{
  "d_shared_expert": 0,
  "moe_layers": [0, 2, 4, 6, 8],
  "router_score": "sigmoid",
  "routed_scale": 1.5,
  "balance_loss": 0.000437,
  "lr_router": 0.000383,
  "vocab_size": 8192,
  "max_steps": 5277,
  "dataset": "wikipedia_en"
}
Below are experts of layer 2 (counted from 0) of a mixture-of-experts language model. Rows are named router (the router's row for the expert), gate (a neuron's input weights, with its number), up (a neuron's input weights, with its number) and show model dimensions 160-239. Each number is 50 + 15 x the weight over its row's rms, rounded and kept within 0 to 99.
After each expert's rows: a language model's description of what the expert responds to. This comes from a sample of Wikipedia text that the model never trained on.

# expert 28
router:50 57 44 45 22 52 49 58 36 42 56 32 67 89 49 44 22 56 56 50 49 51 62 45 55 57 15 71 65 43 55 40 53 50 35 19 33 37 60 67 51 45 50 59 60 47 38 41 81 59 39 38 37 27 41 54 66 72 32 50 41 26 42 55 45 67 61 48 49 24 21 30 33 61 28 44 83 45 36 58
gate0:36 50 39 45 31 55 63 41 57 61 71 40 69 71 45 67 59 58 72 58 44 57 73 68 48 35 06 47 35 67 53 33 65 52 68 61 57 56 71 51 65 43 60 67 50 46 55 69 68 59 51 25 61 18 23 73 39 42 52 60 33 49 55 42 54 60 53 57 59 30 62 60 49 68 60 53 33 48 18 48
up0:61 38 67 48 31 41 49 34 60 48 62 16 73 54 45 64 50 51 68 36 20 48 44 56 50 29 42 43 36 47 60 14 58 29 49 43 79 22 50 25 45 21 65 40 55 62 42 62 44 32 35 29 37 63 44 45 53 58 52 29 79 65 56 34 46 78 22 72 58 25 65 44 41 60 37 37 48 31 61 71
Description: Copulas and auxiliaries. Auxiliary and linking verbs like was, is, were, had, has, also, and endings such as -ly in Currently and plural -s.

# expert 33
router:43 23 59 52 53 48 34 40 69 55 44 57 55 67 34 67 23 60 27 52 46 81 25 29 31 40 46 46 61 59 26 42 52 41 54 22 49 62 37 67 43 39 75 53 46 36 25 38 26 63 29 44 40 49 50 52 43 63 44 83 21 57 86 43 33 51 38 54 39 42 41 41 30 47 34 55 19 81 71 44
gate0:72 34 58 51 37 73 55 43 56 59 54 36 42 78 61 40 54 69 37 53 44 77 44 44 20 72 56 44 44 48 30 47 29 63 63 59 47 19 16 42 37 54 72 53 60 39 39 54 62 41 50 56 61 47 56 46 44 35 64 66 46 50 34 38 89 63 72 40 35 42 62 29 41 52 43 63 36 58 41 22
up0:34 64 48 57 53 55 59 42 27 36 44 43 57 48 67 41 53 37 32 67 53 69 35 34 43 63 34 52 46 56 54 29 54 45 96 50 70 39 40 39 39 71 35 67 45 47 63 48 41 59 56 37 87 43 54 30 38 45 54 52 50 49 65 71 64 74 50 46 60 68 62 47 42 42 60 68 72 51 54 49
Description: Capital starts in lists. Capital-letter word starts after pipes, quotes or dashes in tables and lists, such as W-riting, Cl-oy, Ref., plus inner pp in Sho-pp-ing.

# expert 23
router:50 50 63 63 59 23 53 48 55 50 29 26 10 62 47 28 29 43 20 46 37 34 36 54 46 41 85 26 66 59 46 32 14 41 87 53 64 66 35 41 78 34 48 63 49 18 69 48 66 45 49 56 53 40 46 78 57 67 31 83 29 52 54 43 51 69 31 55 43 48 44 33 51 50 53 36 40 43 78 44
gate0:54 42 44 59 58 63 39 56 51 56 43 58 46 87 51 36 63 41 51 69 54 34 48 30 34 51 50 48 42 21 53 66 41 62 35 82 50 63 46 49 30 50 49 51 46 55 63 64 28 57 62 46 27 55 67 58 41 58 51 37 55 65 47 39 59 32 27 33 45 51 01 62 11 43 45 03 51 65 42 57
up0:27 19 43 42 63 41 30 21 67 59 26 18 41 48 23 21 38 39 32 62 41 45 71 48 44 56 54 40 35 40 64 34 61 50 42 56 61 39 55 41 54 52 52 42 64 55 46 53 38 49 50 63 48 44 64 47 65 38 52 72 58 61 57 63 50 23 49 57 54 68 55 55 76 62 64 50 42 47 46 48
Description: Numbers and digits. Digit tokens in years, dates, table scores, percentages, coordinates and measurements, such as 2002, 28, 5, 31.68.

# expert 15
router:73 42 50 55 55 38 64 53 29 51 76 67 55 56 46 32 30 34 43 45 44 44 44 33 40 67 27 34 60 45 35 49 15 40 52 25 33 65 64 63 42 19 53 62 67 51 36 53 57 59 36 42 46 26 11 54 59 55 55 42 36 57 63 74 54 38 90 24 53 34 49 34 45 57 61 39 89 52 47 40
gate0:32 44 68 67 45 29 66 21 27 60 61 52 56 43 15 25 67 64 46 41 58 37 47 66 35 66 50 48 59 57 41 63 41 36 41 58 35 60 48 81 71 50 48 41 53 55 38 33 29 28 33 50 56 30 29 57 41 72 44 49 46 50 55 75 58 38 87 46 51 62 44 48 55 35 36 27 25 71 54 64
up0:37 54 67 54 32 20 58 99 27 26 48 47 56 35 67 40 40 42 41 20 33 51 49 37 48 61 44 35 22 61 40 58 44 42 57 52 56 55 39 63 50 50 35 39 41 39 38 33 43 51 32 15 56 51 46 35 57 34 34 69 55 33 59 42 61 65 36 76 49 55 61 30 63 52 60 21 45 60 57 44
Description: Verbs after auxiliaries. Past participles, -ing forms and verbs after was, to, he or would, such as published, attributed, refer, known, him, up.

# expert 6
router:43 60 82 62 53 42 47 38 53 54 44 52 47 43 58 30 62 39 62 46 34 55 61 60 29 09 44 39 87 40 28 30 58 45 51 75 39 55 39 25 65 50 19 47 58 55 68 63 46 43 44 57 40 55 19 71 63 57 43 65 44 39 31 48 40 58 91 52 61 38 29 29 20 35 94 57 57 65 16 44
gate0:41 80 41 45 72 14 52 37 71 50 55 69 56 39 55 37 34 70 50 71 46 73 62 22 58 53 34 61 55 73 41 37 23 37 42 59 52 80 60 46 46 56 62 47 52 45 63 64 62 61 51 47 73 51 52 53 44 51 02 39 55 14 43 55 43 43 49 46 47 39 30 68 32 45 22 28 51 55 30 38
up0:23 61 52 48 70 45 54 53 31 64 35 78 43 38 18 55 43 41 55 57 43 53 70 35 54 40 46 56 57 40 58 73 44 63 36 50 24 72 49 50 46 48 47 56 65 69 54 58 55 37 45 48 40 54 54 66 66 72 22 31 64 40 63 20 45 61 62 60 58 40 42 73 56 48 31 39 27 52 48 50
Description: Sentence-ending punctuation. Periods, commas, closing parentheses, paragraph breaks and clause links ending a clause, such as ., ",", but, however, though; also decimal points in coordinates.

# expert 26
router:58 40 48 72 43 16 53 43 50 39 32 10 19 55 16 30 49 33 21 52 50 16 43 41 52 25 65 42 56 74 48 40 04 42 95 42 68 57 61 39 44 52 61 60 47 22 59 70 73 50 53 78 42 73 44 61 41 52 27 58 24 52 75 37 38 65 39 40 53 62 31 48 35 44 47 25 54 59 45 50
gate0:25 59 43 58 48 44 51 51 55 61 45 36 37 70 51 63 36 18 33 57 51 58 29 46 41 49 34 31 73 62 74 52 65 44 65 49 66 34 72 50 16 85 18 40 74 56 42 53 58 45 28 23 80 74 54 51 77 64 56 76 52 52 75 45 43 35 22 57 59 66 60 39 52 35 73 44 77 69 82 52
up0:66 60 57 62 77 39 56 58 18 34 47 52 45 82 57 34 35 66 35 56 53 34 31 38 45 69 39 81 37 33 33 17 52 49 55 52 70 44 47 74 39 71 27 59 45 58 46 51 59 50 59 48 34 85 27 40 59 56 07 59 60 52 68 27 45 53 74 56 71 51 61 30 31 72 89 52 62 50 46 35
Description: Digits and numbers. Digit tokens in scores, codes, dates and table cells, e.g. 69–87, 1976, FIPS code 42; also stray byte pieces inside CJK text.

# expert 5
router:49 64 69 59 46 51 48 24 48 43 50 58 60 52 49 26 50 44 71 53 19 62 62 59 35 00 32 40 78 46 37 47 48 36 56 73 61 64 36 42 74 47 29 53 53 43 66 62 35 47 42 37 47 53 34 81 62 58 31 77 44 23 56 56 32 69 78 64 62 57 27 43 42 53 81 50 79 61 43 47
gate0:64 54 29 49 61 32 63 18 45 32 25 38 46 35 42 45 99 62 53 47 67 87 38 18 70 07 50 42 48 46 40 67 45 49 52 50 33 61 40 28 43 48 53 51 08 39 53 65 32 66 61 69 53 31 74 41 36 53 25 45 46 43 39 69 52 43 42 48 37 08 10 40 23 47 56 49 47 50 51 33
up0:73 53 47 31 48 37 73 60 36 06 41 42 27 65 47 42 89 68 53 51 72 62 39 48 42 36 39 65 40 32 57 56 51 42 45 43 48 52 41 53 41 38 30 43 41 30 71 58 55 63 53 67 68 61 74 24 66 47 55 37 34 56 51 73 31 48 61 46 50 17 29 17 48 32 35 33 65 49 47 68
Description: Punctuation and clause breaks. Periods, commas, semicolons, dashes and line breaks ending sentences or list items, plus decimal points in coordinates like 44.1089°N.

# expert 29
router:67 58 52 30 63 43 41 57 52 55 84 48 52 37 37 46 47 65 60 53 48 56 49 56 50 60 42 72 41 51 37 46 58 40 85 26 70 45 32 87 40 32 26 82 68 57 80 55 18 46 33 51 26 92 44 25 45 33 46 68 39 37 74 37 29 55 22 39 42 52 63 13 41 44 25 50 37 66 58 40
gate0:44 38 92 58 52 58 49 26 50 67 31 52 33 41 47 56 49 47 88 38 53 47 55 57 42 41 62 55 66 66 73 51 58 49 63 72 62 60 62 22 36 48 56 20 53 55 49 34 49 72 46 57 39 55 40 48 59 66 29 40 17 64 49 68 13 57 38 45 71 28 43 46 42 68 52 48 42 31 71 49
up0:45 60 83 51 43 26 47 60 54 58 44 44 36 53 34 59 39 60 60 48 60 75 51 38 95 75 46 52 59 54 55 28 85 43 52 56 24 54 51 53 44 37 45 60 50 53 54 24 75 44 47 46 40 46 59 60 39 52 70 43 39 50 20 50 86 53 55 48 67 65 48 49 67 57 46 68 38 43 80 64
Description: Capitalized name beginnings. Opening capital pieces of proper names and taxa in lists and tables, such as Ran-goon, Di-ptera, Cole-optera, Est-rada.

# expert 19
router:87 34 67 52 48 33 46 32 37 44 22 54 21 67 60 26 71 42 24 58 45 42 44 46 38 37 57 39 64 76 38 52 17 53 48 45 77 71 47 55 32 41 51 29 71 49 32 38 67 55 50 45 64 66 56 63 48 42 32 44 29 37 46 49 41 72 42 73 70 31 18 73 45 15 30 46 32 66 34 39
gate0:53 37 19 43 54 67 69 60 10 55 41 74 49 32 52 58 37 63 25 37 40 23 55 48 28 34 59 45 27 36 35 55 30 50 70 57 27 48 66 46 62 60 66 37 45 43 25 60 63 55 60 25 37 62 70 51 62 48 78 34 60 18 48 64 57 52 51 43 78 65 41 63 42 49 69 78 42 58 42 38
up0:25 51 54 52 53 50 70 47 61 49 49 74 41 48 37 45 45 28 43 64 72 49 64 61 26 53 47 32 41 51 32 54 53 34 58 53 58 52 25 43 47 54 54 32 62 55 64 81 47 49 48 22 79 49 50 75 65 56 23 39 48 39 49 29 40 53 44 35 53 65 61 55 37 37 36 50 28 29 54 23
Description: Sports and competition terms. Nouns from sports and competition writing, such as team, League, Cup, season, round, player, playoffs, including pieces like Wome-n's and Set.

# expert 32
router:33 52 81 79 62 27 40 33 66 43 33 70 46 68 61 31 39 58 53 62 53 48 64 25 54 52 47 55 59 55 46 44 49 31 59 49 56 43 56 35 58 16 50 47 57 69 56 41 64 43 48 51 45 29 63 54 50 51 39 45 48 53 62 65 51 69 65 55 70 35 47 66 39 82 48 40 21 56 30 52
gate0:50 24 83 71 66 58 51 54 79 74 62 36 45 42 72 55 67 67 73 60 52 42 60 60 27 47 56 38 77 47 60 46 59 52 49 50 57 36 22 43 41 37 65 38 70 49 54 63 53 36 50 61 65 37 27 56 55 52 67 34 58 48 39 56 62 62 62 60 53 52 57 43 59 47 42 58 28 98 34 60
up0:74 99 18 51 47 69 40 49 53 67 33 55 26 36 49 66 06 20 24 91 43 48 52 40 69 50 74 56 63 43 54 36 77 46 90 30 47 22 64 53 40 36 31 36 55 61 59 37 67 61 56 61 20 51 56 85 33 20 40 52 58 28 48 37 44 70 47 33 39 43 51 66 39 44 75 63 37 73 39 39
Description: Noun stems and endings. Common nouns and their final pieces after the/his/a, such as team, film, government, album, -ation, -ity, -er.

# expert 4
router:57 60 54 35 46 45 55 56 32 57 67 56 51 63 55 40 31 33 50 55 44 62 38 27 35 53 23 40 61 44 39 42 24 49 48 53 36 67 57 60 53 31 55 58 48 55 41 62 42 58 44 28 39 36 21 40 40 48 32 45 40 49 56 58 50 32 74 27 59 53 55 14 32 28 49 35 64 54 59 33
gate0:27 32 20 52 58 41 46 43 51 47 53 31 72 26 24 36 40 34 35 69 57 64 59 46 38 51 53 36 54 34 52 44 47 51 56 51 49 63 48 39 53 39 36 66 50 42 77 49 60 31 51 13 29 67 81 63 60 62 46 53 63 58 49 67 53 47 29 71 51 45 60 41 40 46 50 59 86 61 45 69
up0:33 32 62 50 50 34 39 56 53 36 65 80 64 45 25 56 58 72 82 51 74 48 35 41 51 53 35 59 75 40 39 53 58 44 38 67 24 43 47 59 38 63 34 39 83 40 64 29 37 32 54 52 40 45 38 44 44 27 31 36 53 67 57 53 55 59 24 20 59 37 09 73 45 58 40 46 68 47 30 62
Description: Verb and noun suffixes. Word-final endings completing verbs and nouns, mostly after was/to/were, such as -ing, -ed, -ated, -s, plus up, out, made.

# expert 7
router:55 46 53 57 33 23 62 67 28 24 48 40 41 62 51 40 82 40 40 58 64 45 45 24 34 67 60 58 45 54 61 55 42 49 70 52 53 83 47 40 68 45 37 32 78 52 32 40 39 45 49 44 42 88 39 35 50 49 48 60 49 52 56 63 47 34 20 57 76 47 64 66 54 23 42 47 45 61 20 50
gate0:66 43 34 50 39 21 17 43 73 60 33 30 70 93 49 57 81 61 51 45 65 58 44 20 37 50 45 33 35 59 55 48 59 48 76 59 48 68 11 16 34 39 60 62 59 56 36 36 59 50 37 45 61 57 62 36 42 19 67 42 53 36 40 37 21 65 52 73 44 41 49 71 61 28 45 32 52 66 42 74
up0:40 67 66 52 25 13 18 66 37 44 37 31 67 70 49 54 45 75 79 36 36 55 59 50 72 29 64 55 41 44 54 25 48 53 67 35 37 32 39 53 59 57 36 59 32 63 45 45 47 63 65 55 44 42 57 48 27 60 43 51 42 65 65 65 44 43 56 21 52 37 58 72 31 59 66 61 44 45 60 36
Description: Taxonomy and category nouns. Field labels and category nouns in taxoboxes and infoboxes, such as Order, Genus, Species, classification, music, language, often before a colon.

# expert 24
router:56 15 53 41 48 39 65 36 67 30 38 51 37 42 20 66 41 52 17 42 38 59 39 53 60 57 78 67 43 50 44 42 64 44 30 45 50 55 47 81 38 37 36 65 54 48 46 50 31 60 59 67 34 60 32 46 91 53 44 72 42 48 77 56 42 53 36 35 52 46 62 32 54 65 27 46 31 44 75 53
gate0:74 58 65 70 66 53 68 73 24 59 68 55 60 38 53 30 47 35 22 54 39 60 52 54 44 49 71 50 32 58 59 52 63 61 58 61 25 57 55 29 57 57 47 73 47 71 45 75 73 47 35 72 42 67 41 39 47 76 53 47 70 55 69 62 42 56 66 50 87 50 63 54 49 27 47 72 52 52 55 47
up0:45 33 61 41 45 71 60 53 29 55 65 49 41 64 62 67 74 29 73 48 70 45 51 56 60 35 52 28 50 49 68 33 74 33 43 77 24 50 46 19 80 38 52 43 50 48 55 61 90 17 31 39 27 80 65 44 38 48 66 46 36 55 68 37 33 49 44 52 82 42 61 36 58 59 31 47 66 66 60 61
Description: Capitalized word beginnings. First capital letter or piece of a proper noun or heading word, e.g. H in Hybrid, U in U.S., Fred in Frederiksberg.